config = dict(
    num_hidden_layers=10,
    hidden_size=96,
    n_experts=192,
    d_expert=32,
    moe_layers=[0, 2, 4, 6, 8],
    normalize_top_k=False,
    learning_rate=0.00673,
    beta2=0.99,
    max_seq_len=512,
    max_steps=8217,
)
Below are experts of layer 6 (counted from 0) of a mixture-of-experts language model. Rows are named router (the router's row for the expert), gate (a neuron's input weights, with its number), up (a neuron's input weights, with its number) and show model dimensions 0-95. Each number is 500 + 25 x the weight over its row's rms, rounded and kept within 0 to 999. Numbers have three digits each.
After each expert's rows: a language model's description of what the expert responds to. This comes from a sample of Wikipedia text that the model never trained on.

# expert 32
router:503453515475495544521532510478531491523492504487495519501530503494489514450498525522497451549486554532455531488513518463500498471494528487495439471539500483497504475501478520498510531487519518471514536530477531492484472475455495540484467473494511529500549490513502487523542487503500494542
gate0:474533509483497508488475525501500503512530531513487494469488502549502460472525519486495527508494499491511480511485542453464489496491516438502477472491515480525543545505498521534505503512491462480464505521485484547463509486475502496523477460533485500494512504471532491524494484394497502491
up0:471513497488513523462469542515532474500455565492510494461525482479519461482563506487497453523486513538505479502485490509491515485530527491536539481515472482539488503487509513484531513523484524474525511480493488520494526523552484500477487482558532484507549501495450512500484486525473505499
gate1:513499503473490540535490482499505500489508503450485487480485544510511498490489489478585503496507500495499476475455508511501474456499465457472492470541492492486538475536467501543470527497502516499479500519530537504479511464500487457467527502483519525485473507511548486483458552526508481462
up1:466532459529505451482469533496516473479472465473504562507476487534512529511506477487547521503461474478533511485566513487522506514494501521526501497509491487459488478496478526477489508473524486513482478449524500487504494525488473502519491535445493519507504516461454487483523498532457480502
gate2:512470492512470505491512504517510524482512477484518516487464480473513520538486493500449498528506480519512534541467508492503483495497483494455508515466521532506472507540437489458488525495459482527504443534434478506470526484502459495483474542540528489487496511518510451519509471509507498540
up2:485534508522502489516516464484462479499486506513478489510501474490486515538487487506525508519567512513471521465495533483512501510469498545499519519457481496498476494509535508540570507571529511484541495534560510486487463517541499531507471515533484490466498514528451492498507484513502488482
First word pieces of capitalised terms after list dashes and infobox labels, e.g. Colors, Binomial, Qualifying, Order: Lepidoptera, Preceded.

# expert 18
router:489473517509479500469462554544507490499493490490471528529502504481532456484489496484508500501531530489509500501516496527475499490506470510535525453472486540462458498476562515478493516503516512505447537521491456509522534454459471487507542517481506501522528468494480521517526481508457523469
gate0:569508531481479483466510494485496524497483512495470475498504525516486513485493512486557454506496525469531518529491427506504516543498492550528522529519504505472482504470450489491529541506512479466540473534487475497534481495477492524512507484478521508491498494518450481517490488506556532496
up0:476488503518486493523467483495520495504506519530530524510476476463502508529529492539478542531502467518483481493530556504519507456486493463456509512497470494533553502515544511489484437485485530537492524479495535478508488492515487507484502516508497533514499531477542548487512514488430486535
gate1:569545539489494514555497490506504495477498472518520506460563498497501514521516473505479504491468468478479507471480484495559505527464457496536544528486497472527504517510463485482470494540500446491452459520492496466481515501516500466496482484491466497483512485479506489513522516492467500508
up1:468449490528493532445481523509512522498519481440511448489446465546471468503497503548461475491494523504502490495499516509518516514457506496482513503513457463524483505483481476504512506506524473526504438501492489523493508504495535486494518531500533503460463514498496538506492461495499447485
gate2:538484522510530506510524472532473482490524495489559512510512526511462521518566526525492502508488497482496500502461475475467502483544530492520443517507560492474485498523490494504515507493550482530494487496474488505514487484481530448523500496497510490494530516498503499470411513543498526504
up2:533497544514502493513531478523483438516510482477549511489470502500485534506518514521511532505497511526475459485476488481455497457525503512526446469504561503477512496527468547482505528495549513529490508514513483516497469479467525479496515522488498498516535539496502491479426507520493517488
Opening dollar signs of inline LaTeX math, table-row pipes at line starts, and sentence-ending periods, e.g. where $B$, perpendicular to $SV$.

# expert 35
router:462515505499487472518478514512492479505514451518506536530513521483496448507454452457516497499483500471529472501475509512488505509504519476533515521497478490462545551547478488525499485541471501461456479514465531494524469528533453501487485485520498535531509519511536495486518535511511517462
gate11:471504478482503464527512508510553523543488504474482547509460475465501524460483501502461503498570507543513468478521533542507458512536479490518497485481513473485480511484526502479491483484504510475463511534504490465491550461530536510490507502495543518492520490487517478532468499459502477479
up11:479429505537502501530483493520516470517514506485537512521557478504527516511525550500501472500452558482546468511490501489475506502522499490481474470505508502505461506480506468501491524499526492533511490493482527458570525486494484546497538524506507474521481507469460473499485488515478461498
gate12:518496521506491449516516549506457487487480502466494492493525507484459473500485512442501521505484548522446482506500536495498496503495484487565494506503461469475507552543480481492464509499481526508518505522509523489464547505489520449494449532482522502528475525504517471523499502478530523483
up12:531461476511515510489504461480567463529487499470468499476470471531507504491473519555520465477520454494550500525490514504493502534485497472466513511477535520486544454528489530518523514509507457493472520472505482517518439516479500506501490482510512479468532527482486512473515491537501511525
gate13:505448457460491502472523547465519501494484492531474496493534458523468510520462528545480487527493496482552478505499456474521527484501511500497518526507478491485456495536463479534535474496528506477470490490542500534519430513515507492480489514486493514520491493509478537485474461509507493530
up13:474423480482468513463498548481531452501478529513489517520478454532450514501493470549476484509502457470522489499495490460503551502486493519515511497540471510467485528508510486502524520489488491479441470505517507497482445526520537478501503515499493505501496507509482527475471487537494497483
Determiners and possessive pronouns starting a noun phrase, mostly the, also his, its, their, this, usually after a preposition such as of, in, around.

# expert 46
router:464508528498480540544483495514507499500523543458503493458529438496434544518472534508517500461514509536549461481486471525525495495496486513526516492510485488482530526477505528513540479478536531525525478510527514493482483536468514536491524520476509505521513517484502509501500462522511496542
gate0:473502431492445493491462510445470545493485517508497457524514491476517541476530492474516501490518477478466510475503474518515491562531502522514486519497500474488519464475510502500466516478499510515472499489512508474508495518486471449486477470528482537523465538501516448513509451492518506517
up0:548548500487485519527466562467455520506515521468481516497496469476513505517514470496504508499511509457507520490486459455514520491504535527556516503437463521500519483507526429495511505499503502526520489520483509528532470526506524505510511470504533493511481485470493472515461466479503509520
gate1:526566500511482518512522493545528551478493514471463482473484471518503500509525499547496480552480539506532517507538525466484509461451474508501520517471496545517493524502493498476498514513514489500542460482522537517497455487500503521501510549494537458495490518518517478532509541481493498479
up1:525550477495498532497516480527507539487488488505441496461485476475507478489513520532498480551513515506552504475511509531488470500465493519493511505517528526544519537494498469489487527477497470513534471464519531492488448451510490544479528553494538509507505475517533493523497518453506489488
gate2:460478488492481471477483548493512484459539500483528499503508495559486458492513496551474512481486514462491495548482524471462479484496480480507504502484492488523466487464468479527452521516502501494467534464519541492490532487513460458509514507508499494448504500473487525463545463512512467504
up2:530503541517507472479534440473496490541487532516501487502509507481502512513495509446502482544472495533518505483519474511478462483512524508523526464524499530501529485507533487461500496500522495530516484487494462464547487524536523483485446497520517459516501512458540510520493535476541505444
Line breaks ending infobox fields, headings, table rows and paragraphs, for example after "==See also==" or "School type: Public".

# expert 15
router:491466520511473512466478562549526502506499509501476516544481491501525478477498491483496501509523529485499492509515502530469494488500474513519523458478474534480465484467569504477490526478498532503458537525485466529529527466470453500515546506483517498519528468485480534508529478521459504474
gate0:534547477526510524483537509484539517520506471517535521489486507521508499474522484512494464484478476495498499492519500503530433500509475545502487526467504487502513502540513437542501560498475479505483486504517506521548466507516484501497517502486529506513458447477426505485540484502504496506
up0:523516541467511537511477503505538532500516461526528502513520500538473539514507467487510478490471485520496458493558485494516428488466544561527539525505554483487520516501488504505494502507481486511472445537511497514504521524516509517477527499453507506505497499516465510505529501532484494479
gate1:504485524516519493507507466539507507489474484527565540510498487534485502544487520484521493541443461469519486523514489471522507531491438492476499481524505429470531519538483467536490497461448501493478528508496497530481521496537503493533481487528514482480484501479518527477499491497510501483
up1:498484507526522477479476496501514536512523507503483480563536494487535482474503515521533530501465474491495464491522511478499491564419528557492502481509475462497510492529498473520500471546519505471476531478484511545500516493462488515460475463493485477492477512483495522524518530477486485521
gate2:531535473526428493481536512546541514513537502510515529465497496504486572480484507497463451540480522492514487501512474462484470521527505544519498491514488477507488497504492472495461497480506485505487468527478504494481540542505480526483477501535516499474469489554484495514507483531487478528
up2:509489507450536493529452497480466502485439478465478502508482492511494523521508550509497468487467483472466550510488479512498514489420508498514470508515483494482451501529473548505529478496504475466490536467494513525475467499500484459500532492499489520485502540475548471490504491496486514490
Symbols and short entries inside markdown table cells and math: reconstructed-root asterisks, Yes, spaces, colons, carets, as in *h₂é, R^2.

# expert 44
router:455525513492511470477468542472516475507469470474475480480482521510472529490512480494518500491509488456464482507517485513502451500514493447520516498459508518518480495461498511470554476437504496444479518516507472528486500476527455513491485511466494521494482497467499519448488485525468538476
gate5:509479553468491484489483522496559517465486513462538474462477507462516505484469492532497469549441498458536491431518509505512540492500529466506474480493480510511470479533446463531518474476507489515494495502525525499492532498484483467490484506492473480497511512488535528513490509500487487486
up5:510461501498493449542486507572486501471476508486504498474495500538479487534530513470491471525534446485545527465500515462509507499505497441517471515517499499464540532508459508532531474494498492529482497504491527543541533502489500491503483481515499534546506495470527480485517536491482519499
gate6:486530512494550522522494486475557510446513505525497504471504490529495447457470537514466495500514479474512507479531460496503480524472539474482494495440498501556511481546492495465535479474466531499512473477510485469477514496500497491483506490498500512508447511481541519478486511461506507464
up6:543544503495507475525487470510477483507487505500506495503488483517518466502504521495482491494527498483468472486521465487486474530477520487493498507509588520526524507477479465431504453492493498512554496459529509481469507487518481530480517485510459525523426518511525498509473508459469494494
gate7:504501491456511504527481514508507465523479519481520505471481514527521505488541556515492520523492496567500507461532500510481490549486538482538474499487480487520444541478455524494517481461509463498504507517495513477473509512536536494483500473523499486534550446516486522475457503491470500510
up7:507542475469469487516509482494541456532519540502557492474492506481503494486492526468526512547480484509488493482531507511461498532489493461564468507510532502492453515485450479543537502487482453476495548506488502521492499531519491485473480452517529472513524508476492509496471516509486476483
Adverbs and adjectives modifying following words, e.g. now-defunct, then-president, as well as, such as, known as, later, same, new.

# expert 37
router:480453520514494498456454555540492503510495496489479527536495495481530465487493499485511510491527539492506497518521492526482517483509468503521522474480476532472461494458563504486497519476508522490457543523490466524523521452462463493511538515482519492520540456498487514505522485495464529471
gate0:513523516510496491505488479461497487516516479475470476486497531485497487466502505558523527483519480483506530504509488494516550482534517465497505535450561502480512476511535508571498500499486508475490508483474524476493489538497524527491482484479500476545481537512530531524487463444469548521
up0:484508486511535474479486479482457464463489521480482533468474483494506550514495513514490501484488481478485495512466520533486529468531508527504541471532479500469540450471488537546523517475496520489572491484510466479503522484506450467453498506511482499531496466510506514530504485472497503538
gate1:514467511520528468539544464528519451505443498496498522489536502515493492471525508509491477514514481537534532531490464486536483528520515515521491501501524489522508485511479532457504462546549485519544480461520503514470468556511478482521483496534491474487512516517488483528518518459494512523
up1:500495486506530544483490511550512501491513524524515494503499531474512461458473517484486477541513576474461510495494486527520517547515496513527471446507510544493474516531499486516500497472460486468521504520445453526478529496548535523502483502477476529541507508508486481471498490507501516482
gate2:524479553518519501469479467489480540482466566519511497520467494517494514491529495540475483503493532513502470543519471480540501508496525507491508511551447508551501519503454479482512504470522447455495529504505493503524463507513519489496539524487508532496527512526496497494490507513443472511
up2:509461496518532555477475470511501507514515496516539536505448480484489577513485520497533471509482533545501523460532495537548499524506495480485482536504525535490502489494484485499507538494484477527513481508533499544520496496482522500459496511535532518498539459482535480467464502494491512499
Year digits, line breaks and table pipes in lists and tables, plus words like using, building, data in technical text.

# expert 23
router:494469534531557475464495515514485494520500549494520508517457474479499516537470501467505519505492477491533479497518509527531488504530548488558473468485505545509493462512503495480562482524485486477494528486515465481469535504531509498505552528474453495480507494523495468477536519505488516488
gate5:485522545518520533540477439532466488508480511496505524500490497503459514517517484526448499513517476412522539474526504478530487492556502486459530497508481490490543543515481507481504444518501515485465505462529510482491507506504538489472512508462494482475500481474502507495493492491517509497
up5:463523532503499502509512433497486528489494493469518524445503530522502483540523490501476524480534496450466503421482495529492462476546537486459509518474516470513524514528531540488491482503486508501484521497481504472470495492503518476506518525447491516507491482502487476516495476500526525450
gate6:458503480533457482482484509485490474490508533474531478485515528528519492461506503469486466493539497481486503504507512499492475489420502529524524511482541512475532500451487507495497499467443463499473513526536490557485536460521498446518495514479502472468500500498465488481467495531488507495
up6:491450495508509519499512477480527513515541494489524485464516485498459487484484544465499513504503461475537506516452483478498497505523495511496479513468504459505514501522498496483481503474519532557510523477463437508551477476494508488535543528482529442511487494476487513477546502509538473545
gate7:478504481538536546485481471507489473469504500515494484485535504500476470455510489521497525538511505491496492468464512524501460528503463514545471500542489502508510495505532474558488469490464477532501495524479536515496526516507544497510534459504462510512466443507515496476517432526519498512
up7:469499479482529524496469475485478511563487493476490554499556531480528526509528500482511515486480518512499515469497472512509442463490497523479478478532465527493524494476509513537482487531509492551473488517476535495529542483509526512497495449507455503509510499507542492526506491550486476462
Nouns for teams, companies, bands, forces and other groups, or they/both, usually the sentence subject after the, as in the station, the duo's, they.

# expert 9
router:511472458532499553537509516492471518477499531507464535526484521502480513507533459523457525538531494509486508495476519498477500482514470497551511485499506461513487521439479553485490539515472475458459501525497456525521513498468497515512492498466496489485490479516476525544488471523502496463
gate6:470485473508466492464489523468490547506534514460502522498489515503492489516497485541465488486493526526464489467461551527492509494466461463498530508531536490474500510495504478500484560517486480483502524488530537492502502461493516542521532466472518484462481474526500557514471464531497529504
up6:496483471518495485481512477464487483525539538512513527538527497484458518481475508492518499482474472499471511488470530527515509474516515540495461500496527563462450499496502502540525498491479480481477533487527484501529505476450487511467499488539533534530512541491508465473475517488520527442
gate7:538468505518518519505515498474461445517522533494448480496492489475480526492499515466472498517492491526482496473510515509510504505514450491511490510507512489572536479526498545469519537508503474487496517456477517498543506480511482432537490469478505482529489502511465509523503526562523476484
up7:476559507475463495457511481534520522495462487504550506497459537495548466513508516475528515527502526509474519514512524477470525510510468502490484510474484494495513529510531459492497464489522466462487503529487451496491525479526536557505501487495518517480553506460537489479498510481468502532
gate8:538485492515514485498508460483481529490503499492505512533508483472479541546490441471469464492452463485500510491457517489469481507486510519486465496484496545510483486496472482520573489530507495505488506511511504483491516523461473487548572466526479466503526510498509508468521487499500555497
up8:483502512486506493516484522470516440498511503508461500490496474526503470470503560510515524502502477493488488479552464508485501469518503501491530497518495465523501486505553470487476509475497496505503509466490470498482511485521505527457437534477552543511487513505513486514499538540470415484
Inner syllables of foreign or Latin names, especially species and genus names in taxonomy entries, as in Stro-mb-idae, pygma-e-a, Zam-bia.

# expert 25
router:499507486460512491521480518477523491518474508511476480501464502520477480498485539508500476515542510475463472501520468556509452462482493467448504489541542434472499480483490502523459516462496507486465531509522474482510476482507478524502498471498523480525456500552487522490500447491512521489
gate1:528468496475546482543519484486507493483481544479528480473501481519476503517470467468523511496500547442520485491515524524523509506468478467434478489482525510466559541513501494482507470496481478486532514490556509489491494503531473512533495482504519503502459444521535484491497479522497507486
up1:527497511560517503502553507480493532497540524479473490503474537478496463500514531494493483488481481504502474489533501502520448460487499536501503513483487487520487499473470492483472483515501475529484567515448526535467528511479518514483515487448505483461480496476502483526479519472447507555
gate2:453469492526552500527513490514497503506512474478474447480490545466480502471471490528523518524509502473467521517489501449484494478500523524493501546525535451523546484523475527510490502480459495521499484513510494503512488535514461474521516478480520492484521581497517507478532493513531503464
up2:493465549443480471540538518472534495483486489486491438517512539483465493539515503493502443524478502485483490506491509486488496484528525535510500516416515487512505487484459477448498494531495513519506528493533529520482507505533488517518492484468523520486511525478523486512496467512537529504
gate3:521518508520546488471566525505513548518462494540514464474502526518496545440517531485501506504510505487495480519519473511524504470509471488456508516513489471485482529477513472500475470516499525501521468498535465475451509492484483531485522482467523454506487479540491477547475492460508499489
up3:493500493516458489466503475524482480473477459526495490459503510505525513483482512570493487452516502482544509521483536499448491542504507512502501541520447516543503471483516499514504561516514504473510500540450455512548522510485510514509481517487478504474544523485515504486467519515506511524
Common adjectives and prefixes after articles, often before a suffix or hyphen, such as high, early, wide-r, non-proprietary, Middle-earth.

# expert 5
router:513523453474458531505515509494500518541485492512490450467468539518527477489515464486466535503460511527506537531513506526519535531484460478506547504488493532573511562473520489549481512504498498511504529497460520474467534482503476498516488500497475490509488494493530508502505500498480511464
gate5:518513484491512476538481515507500525520525474537511543558497461500494480474502503528498498482523499462512506498493539484526527488473473521499469506491598508471512508517508484544499509485465543501506531487501550497487531512521510462519522517528525524465509537460491484513482462529533501497
up5:498518511444494458503496512505487464534513520486522496505500497486460541534460505522520508484507507489485487510526518507503509506489468532510495480501530484508549557545537523515506497473483483496508499510474529494506584458529510452481510530503551519453531522491491492534508475508518479461
gate6:488526487456505467529544532520488499481435489485496507477512498513497486512506472492493506466478472529504511543528508473487489485492517468510488505469488496501489493516527529560499475481509479477521450500549506460475511448519466513467498496501472475546480518467516510477457507485430512513
up6:525490513517533495485485464491500441517460484508512496527502524538514499555524500541505466535510535497507500506518512504484498481475488528487497517514438545491546527510498479517497485466504497506504500507459461500510517566453503508461519511472495492494497538553521478485500471445483482477
gate7:484519455543524516542513467513488551499485516538518481496498497516540463470491527496494488480473506505508528519493527479498483534504495507487527531550488508525534517478486504531518499461534513523511508448539472496484497506521509532431518494560482483520497534517513516543499479537507510464
up7:496502516486500531499491519495512481474503492490504466475517530518502491505512494525473480526493535539515522513506421500555498519508485466514484531517450485471519507551482479567478516551549502474526517492462456522539486512482515517490497522468514497521443478493499522496497495490509540489
Nouns and verbs in fixed phrases like in addition, in contrast, in favor, in order, plus word pieces after in-/con-, as in incon-s-istent, in-ten-d.

# expert 4
router:525502537514493508499534450499501505523509474517537492507509462517509507507464524541517529487494539493467501514506514490522492476470481476514482509478469522514511564472533529496521539485505477533448514453525511507478494485473481501500467503473534467508507503497483513504404465481518529491
gate0:539534517509515524468510473509537506481510487500457478520534545501505528431502512453521500478525511506471496512481496518497473508465443533516531513513479531491493484481501502498492490494480509440494523488514441562538507515468494481548520494503521467481519510531490466504520482526486518498
up0:485515498504540491485552483511515506481538491545474459515535472502499501488495499485465466487504450524505521580487523510488505500486516556514519497534506492524537463510471521506504483466531502459472524482501442521511502536550504479514483502505531495475479524483501453501532513484520515501
gate1:497531536530503529501490521491509489474507534514544500447490504493457469481521520510531475514518522499530489480495479481490516463482493554483474543424547535484475511566463533510516504555495492494523492528520500506502489493481492497487514483472533469514525470490485486461512497477488517501
up1:487512506495520528499511523487496508537509525509531469442468462483461504480500518545514493474541505551526521479486493510527486507485531507515484537484534508509497475537466581522489515532507457479488471523491470527487533504499527512481492479496510473500545472479486483471489540462501533519
gate2:524483490468485532498473492495497494517478509465526517486500498539481472486493514494463530519505528502505452437494517571492508484493498510511492473531474527530455508539491485518479501493476477542511572519514528503474486478511485473507509482519532496484489555503465456480478502557510493515
up2:477528502526458516482542511488506456503489540495500483486517546472547469485491525531549496492468520517541506482497470483489482493502489512499536508520487515483454452498489492499541502491471509505504475458483507480483493469500486505440479487487478466561480519509479489542541509512539464470
Middle digits of four-digit years in dates and career spans, such as the 8 in 1880, 9 in 1990s, 0 in 2006.

# expert 31
router:496493533505509470517484512520499490509542521502489482449484494496507487522475519491485498473464500529509470481515509460517494523524472486525485501504489487493456520508535475549477426497458523529469508461509496477426536476479565488527508504497492526457513538490487502511467491520498535504
gate0:535478468519454492486514542484477501441506545456500527504512476540515502496451460470500455440501487510502479490497505475543521473478468526504516509473488498517477514497505495503495456515479517462487527464525512509470493495523494456491497511504514543519515499513534543477531490526503457518
up0:508489555478459500474488506485509528523464497470524515458513475515542475433536533503507529533557541515508476503514507498500475481477478451524514503507483531513526478476497481489549527440487494493489487502486511454519527463518523534492510508489498522531494526512486528504503487498493498455
gate1:527530528467544492512475527499522476445489468490497486481500497479476491493481490491480483506455511549563498477535488483464549456506479493506507527548480529486468479473524493524502465488508477500481508478514522490481509534520509461475468486478492465498490491543457500530530475514451506511
up1:445474511472480512506539499526501520447513534515513500513517485527485466502488455515479506482505466455528528523514490545526502509492467487533500454516496491506460469488451518507510489530475477443523481550495500499517537500471508480530495495544486509458528507467527497521494545499521496477
gate2:541500503442500477497506562520512487490513497544554518527506513509504536524457523486502470476504510526489511528481518495501545464481436501560487491531504485517464521490514491480525489512513514476513492477527491512476507476524449512496536508495477511541479483545448480482517478518507509512
up2:497478490488486468448487572500521502508520489512526529483518543502509514518512491564504448486475514537520536493510489496538492489467459490492536470499454512493504523497470528536494498477507488517502458458535489471505511483504487499482475540494469486473467510517477456479501442504529504502
Periods, closing quotes or parentheses, semicolons and line breaks that end sentences or paragraphs, mostly in biographical prose.

# expert 16
router:517502454473518486530481492498504456544472514511504454539498519553490537527449494481453513481497541503499536475539538532491541534531471501494512450534481457483482491508493469473448495515529482516495509478491541497495516484500548475499494482473508494518506490493499521501505492469490478520
gate0:516506487451512487487512500512509502514493453500484509483492471505448555518473538494520431485493578496502520511480497569473503510472504489477463488493536529472480501505478517493495529509478467480489460469500533521468498520511476487505495488493487500473465526495505530498528509448511475467
up0:486527476493447535528534529490486508480552480520508503529520518524529494496513480494505486576471480497520486530471506458514492506467487518488480480509501491501464454540490505498470532485493482497484502521507460477493489522483532506559491486571518549527530520490473489476471490504517481495
gate1:535533502530515515472493461477510503498484498506483523483552547526520531454444507504493492497501539521495478475520513504523546498514456499509504510477481493490511524505487500453516485506541506538525510464499491483474544513518479456531453479452486482479487492516536540535487526476483473467
up1:519507494485506482489459474477454525514486502431500470511505560521520486456509496506529466484538480453471470460469512497491494523505523499477482500492510534474457506500458489486497492510529491454550487543493522544509526537515490483510532458509488497520526478470498493497494467515495508463
gate2:471494461542528496490478474494488469574502491545491500484487495484497486480499479527483539522463483520523507507528459512531519471499486502517445513547496517455472510500498481470512457510500501516462481472496481464518518538506537527527503521502447526520518527478496534481477457490485519512
up2:479503512456528469531511496511508497508482483445492464494509493456444486526529498482512539472476478488491493463532494509518507480542480509522476487511568496489497478469520477550460511512486483507447514461476484521524489508513495519483470493457492471475461518481495508528509516525513561492
Short letter pieces at word starts or right after prefixes like un- or non-, such as un-in-telligible, en-throned, ap-propriate, and stray byte pieces.

# expert 33
router:508490467490469535501494535552467494504476482509503509537479505467461470516517510508495537493528533478496508538478456546468497453506446529485532476477464510497464511463512518446475502530507500496456528512506466515487520506479525493487515484494530527519484481473512547487533471512512530506
gate0:506507500497500500514511509548463533475525441529536483493500458482459515510507497495522498472499535523503497501438477487517512480425479507477476500499523496469519484510502541487478455522480508517549510525510516480492520510494533491472499518479547496540473526510515505495499477512554470551
up0:499520503489501470488532499436497497502514533511451474490454463525496532507516470444486497551510501443497517498468544542494530524488481496525499472546521496485436542529524513504512502503487472500479474499494470507516478471532470530496497475496477509492487493536475492501501512530507489456
gate1:493490493499478484517498449483512490496493483456524543495527506462467496536476546516487501513531476539479518492466507528489457501512478488455525523490494492540563499475463492508446500525553482495477516527491455504503488514516532470530515508531491490534471515487518479555512508535504521509
up1:481523547507504548490496551499446523489505520543487506511484512528535511452505464493505487479499496496539502545522479480542561505497489511542487498527491498479440511523530483479535464453469486494488463476490521534482526479479514530506500507476501498484504503523511497442487488498474478505
gate2:490522480549531544521519507494536507561487497485490512528485465488456497516524519519497538555435523478505497515453497498479489494510509505491543522496495471529513547524507491463483517495495512553490501457474500495551512513489534470485472510511509509485498461528507529503499524491552500503
up2:486540495533524537516532501502531460514482509479517517515476441488439492524511501522450529547488495513511492495497503543495495506519500512465526517475533459510535518491487462459510521546478522530504486477493475528519510515509495457513479537533495482520490511516528495476534475450523535516
Middle pieces of words and names split oddly, including Thai characters, hyphens in compounds, as in So-ft-ware, New-ar-k, WATR-TV.

# expert 10
router:537490519496543461549479414497519472491520487523463502487491506497500499507511480546520506517515504511507542513477497511522449508473496543505523510482542508543472497501517473504486502523465451452520512467521494526508475512528481516514510528534511468488487528532476515472508478515507520543
gate1:498481487521528521479487481485486475489493475542478534512536468523510481514519500511469494533481486484508513445471491531483554502507486503466474460531536475530515514426515449507485512456495493526505477459460511524476534483493513541511496525454511495502488530540491508507498499533503540507
up1:498506442542519525513472463493493504510503497497493494486502480558501494470483488509514533547496482550526525455475508528500494505505507517463508468512506498530482478479517473531455508456499515491483477499459516511463525485513512530487515510450491464490499499575464489480448496522512536478
gate2:511476521481531500480533495509474498523484500541459517477499482483467510486474492515496500454460510470498473526443432507513480484509539523519503498497547493480501513461465517457485484519475523507514525488518531489475548529492534465464503511523518510497483535493483479500534475543484528548
up2:516534509514501485486478479499460517527521482511505556527501526475518499508489545500496494472496550449521487506532480517490483535489471499498516472533512462473486514522499515505480468460467528505461489526536557513489461503512507473489469510456482467461462519475451508520481476488470522527
gate3:508507511489555468481509504543466524491560528516476495515502513514457499489493436513531491487509538504549508488512462526483476454477494523470525503524509527498469522506475505549461452459473499471507472495499512508496533503534483523494547487490537533495501519529538495512513491483485519506
up3:509495479504495453512476481543494487497499517508442451525545512461463473487462477497569520477513502477498505539467497498517498505475510481508485489518495512540483535479487454475489512461495558516532494449482478512500508520523483508488520551485496528488541517491509491519506541532501519506
Word pieces ending surnames, place names and sports team names, such as Dod-ger-s, Pa-cker-s, Heading-ley, Farm-er, plus first names like John, Richard.

# expert 24
router:503511514485521504487491472453540508469485487497471511446513513510473562465514529526513484498500561487461498502508536491486530467505490489514516498547501510450496484538537513475488528520475495461454519518495500516512499466512473503488471518460510516473492515564493528531519501463480493528
gate0:528506544517516538512502484508497481466490488508461482515517490486505483471554524450527499485459526494476483467498492512495499410479491494491506516465514508470502479483541499474527528525520483491515499484474509485510473526509477517513527468493490531498539525526437469528489527495494447533
up0:544507507487504525538451516495498521484522499477501517490537494510472538577496503529520481534538512504522498469484508461458503551484503458539507550489484467506458481494522469485491512494470494490471458511474470520502501496476473523488464475445493471491540493485496478520509512502499468496
gate1:441491503489501504527506498488518501502489470517513492486501533531481488491476490512526526531481474528456465505516466544524499550474483525486460501471489507506511550490495462566495492518487508469472481536521477524527450507489505503500481516499504527539498467484520487516490557513449553509
up1:482500498519515515494505511518495494539505498509483548462467513509481493487498441458502525470481474490488504527519508506513491487541546465486481496518491509540524545477515470493498505520471490474522490530536488489511448560486506501510456525466514561549477450471497522519505530465494521488
gate2:471530514508492508507531495461526483481532510493521503465494539490507497502476517528558463502513500505551527499473528496509502484497522517460482526462457505536508505468512502472532509501523506471498503460519487496524530527510503449531526541546498513487509511520464487527519504485427546464
up2:512494471490509561524464493495487479468473511474490487544497491516527425511501498478489501513485492496479554507537456510492461513515473476493515466508548494467487500498492459503468463521524505529495494533497537485490501484524486497470460542542477482528475471497484490495465532549507492517
First piece of capitalized proper names and titles, e.g. Col in Colchester, Colonial and Col.; No in Nouvelle; also Saint, Premier, Royal.

# expert 28
router:477468518497488510453463554545516486488484501496481524541490482488523470480487495491507504494533525496500500515520492534459521482509467503526526450482478530476461501479556494478492526505515514484454547527501470519527538461467463494504539513482506498523524464495476524498529479489462522465
gate0:487512479505479523505491428471522512485478539488519482501527526515468524498540492522506478501493477496542529474457500462520468540471511496526487517523519490485538483495472510532497501481557478500532444480483474510496490502516516483483471469535466492508480511475523453469481498541532453495
up0:499464535514514435514491495513517489502519499496527461463498512538516468520464493512529535468462510527497515485556497491540477468505510488509538483510458453520516520472469476495462484505503506471504510514558518517485463517500535511532535497503506520507509477538527558517504479484512534483
gate1:518522482488518535521516519496526503545547508518487458515524460539536526454546496498516517495466516479471497510493456505535493492509489493526465523482532480523537479515507495525482510535467489491509487513488501489509483490466527461537510491484532531510455468494515502542480516457559500453
up1:486527485512480539503482516506523510491524497530491476519488490560519497467543486520512514520497506477501488504492493483506498482523488498510440534496522480545495528472505497532493516517501495469505528494501506499511498464474522426518495494483486551509471464487476480532476446421560492485
gate2:532513518466487524513486519446494521575484501503546478507519497493497539527536472515481483501526507514528506507527488495481463494457502527498456513473518492510536525478507523543497504483524507476485450494485535518474512562518485486555507476493510491523485471482495503505544475504484446493
up2:519511501458511544497477528450493513561468528500523478512530505511515542498526478527464468530522519478525499493552501500502485486464470540497448517485516494499536513489502526535500495478530510467492467521469519506502514550503478485535475483509506496537486453488490517491561500521473481492
Pipe or space opening a new table row after a line break, and digits inside year or number ranges, plus Thai characters.

# expert 8
router:440488514522521529522540473493518469501466535459478511515509492483511499494496502543525530510485472470480463543494494524494506485526494523524514491480512505482511482517512514481472502477479457540494539510424483493511542526496459505535532531560482494479494485496460476500463508505475523486
gate1:521521497478491456495507452511529509531459505482518499509462444500515498484502445528502516535458507484495518493532504505495495516500489500476478511482471481541479483515472493501511519515468507520557537540460531555501519474486488493508490489473535510521522487532502448526484486513559466471
up1:495517491478468469466523463532515496538521499504518477519463468488475459486506487501492467541486536495504552464492499505484511524508465463458456478491526508508511508550481521506501487498501470488521493491464541491484471523469508483499447452487491533493508519514481441524484490495556478484
gate2:519506503510470480514502443510489475492488536534473446514497493510474525513499437486511537467515466503513485530492528493483501482505468522452521452465475457452531513492512512504496540464480498534485499496497492506475484494520469505507495506535550461488508548516495481541480454493501476486
up2:498480549513506534480530495485487503486517449537484485499489494490467514485492455510497484469518443518488485525501516508492509522495470522513495512510494426442508482519517466467511508491493472482504528447522541511491517493491460484524440496497516518539496492499516454508492475462532478453
gate3:498509445516491500488503486500527516436542455499481494496492513495496513490531477568536481512523488496510513546509526505501487529527513507470475492472499506500539483532508500523487549461501469535520489510530444499490505546511508495472500489491523515512540499470488466532532534467512544535
up3:529530483483459471493512507451530536458496460515482507505499509495536526523486544537472521500517508512530524502528548514517471522529529499437507498474497507493478558519482508550491491464501530516521508476517494479509519465504484510505470470507472477511473492472555488519499468518483532471
Wiki section heading markup and heading words like ==, History, Background, Classification, See also, and closing word pieces before ==.